config.toml
routed_scale = 5.99
positions = "rope"
init = "uniform"
init_std_down = 0.0
weight_decay = 0.15
warmup_steps = 319
doc_mask = false
Below are experts of layer 8 (counted from 0) of a mixture-of-experts language model. Rows are named router (the router's row for the expert) and show model dimensions 48-95. Each number is 50 + 10 x the weight over its row's rms, rounded and kept within 0 to 99.
After each expert's rows: a language model's description of what the expert responds to; "comes before" lists some tokens at least twice as common just after its tokens as in all text. This comes from a sample of Wikipedia text that the model never trained on. Tokens count by the router's weight.

# expert 3
router:32 36 67 54 55 50 53 53 57 38 70 38 49 52 42 53 48 47 39 51 35 45 70 43 62 38 64 53 55 34 40 61 46 33 45 37 53 47 58 47 68 60 35 42 43 52 51 27
Description: Subject pronouns, clause openers
comes before: " was", " is", ".", " are", ",", "'"

# expert 20
router:63 49 36 56 49 39 45 46 57 57 44 48 39 58 35 46 42 51 58 50 50 58 55 62 51 51 62 45 59 51 56 33 54 50 60 40 33 37 44 57 37 55 65 61 74 39 48 46
Description: Abstract word pieces
comes before: "ed", "s", "ation", "ing", " of", "ly"

# expert 1
router:61 39 60 67 59 50 45 66 55 48 55 51 59 54 64 61 57 51 49 35 52 62 46 51 42 57 44 26 55 52 37 41 45 53 57 55 32 46 52 43 38 32 51 32 37 55 57 53
Description: Census and decade digits
comes before: " ", "0", "6", "5", "8", "4"

# expert 11
router:33 53 68 45 55 60 65 56 31 48 60 51 58 54 54 51 43 50 46 35 32 62 50 42 54 57 57 56 43 55 62 35 54 39 67 38 46 68 33 73 61 51 48 47 40 56 38 51
Description: Table numbers and digits
comes before: "1", "0", "2", "9", "8", "3"

# expert 7
router:53 52 40 37 43 54 46 42 50 64 21 44 59 41 67 53 65 43 56 51 46 47 67 52 54 42 46 61 55 59 46 37 59 36 51 53 34 39 62 38 58 69 49 52 71 58 56 39
Description: Verb and suffix stems
comes before: " to", " by", " in", "s", " of", " on"

# expert 6
router:56 65 66 57 51 58 54 43 50 48 49 58 67 41 64 54 40 44 45 34 48 46 52 38 30 43 36 51 51 34 55 43 48 39 59 51 55 58 45 47 46 74 51 37 48 70 59 32
Description: Digits and dates
comes before: "9", "0", "8", ",", "1", "7"

# expert 13
router:49 50 53 70 51 48 64 57 54 54 50 52 49 48 43 54 42 32 46 43 38 32 64 40 52 64 53 59 59 37 63 58 45 73 48 56 51 47 57 39 57 44 48 60 47 48 58 43
Description: Auxiliaries and conjunctions in biography
comes before: " the", " a", "s", " been", " was", " his"

# expert 21
router:45 47 58 56 55 63 44 52 68 56 53 60 63 39 58 54 49 64 39 57 38 49 43 52 54 37 51 47 43 71 71 57 49 48 36 51 48 54 53 38 55 53 60 55 41 65 39 42
Description: Line breaks and headings
comes before: "|", "-", "\n", "==", "=", "==="

# expert 23
router:50 47 49 21 25 46 43 42 63 56 55 59 58 51 61 50 58 58 56 44 49 58 49 56 49 36 65 62 46 44 37 53 40 43 38 46 54 45 64 62 59 39 45 51 43 48 36 36
Description: Coordinates and table cells
comes before: " |", "°", "N", ".", "′", "″"

# expert 18
router:36 35 58 49 63 49 55 60 73 57 44 65 55 60 65 60 59 69 44 35 58 50 55 48 45 35 57 65 58 71 42 64 33 38 57 55 59 54 33 52 25 50 43 44 53 49 42 51
Description: Number punctuation
comes before: "1", "5", "2", "3", "4", "0"

# expert 15
router:42 46 41 56 45 61 54 55 33 55 64 47 54 45 62 50 42 63 54 38 40 40 61 50 40 40 62 56 53 42 60 45 43 39 36 28 64 62 49 65 60 64 66 58 45 41 59 51
Description: Word-initial spaces
comes before: "1", "2", "3", "4", "5", "6"

# expert 10
router:30 36 48 26 55 59 62 53 30 45 52 46 47 44 39 40 57 55 56 59 48 58 70 47 59 55 62 47 65 56 42 40 44 49 52 29 33 51 65 42 50 47 59 39 46 56 42 58
Description: Stats and infobox labels
comes before: " |", ":", ";", " (", ")", " in"

# expert 12
router:54 50 52 41 33 38 49 34 57 44 47 56 57 51 48 48 33 56 66 57 48 31 49 52 43 64 60 52 56 51 43 45 65 43 47 51 58 64 45 46 58 41 32 69 36 52 54 30
Description: Line breaks and headings
comes before: "\n", "|", "-", "The", "==", " The"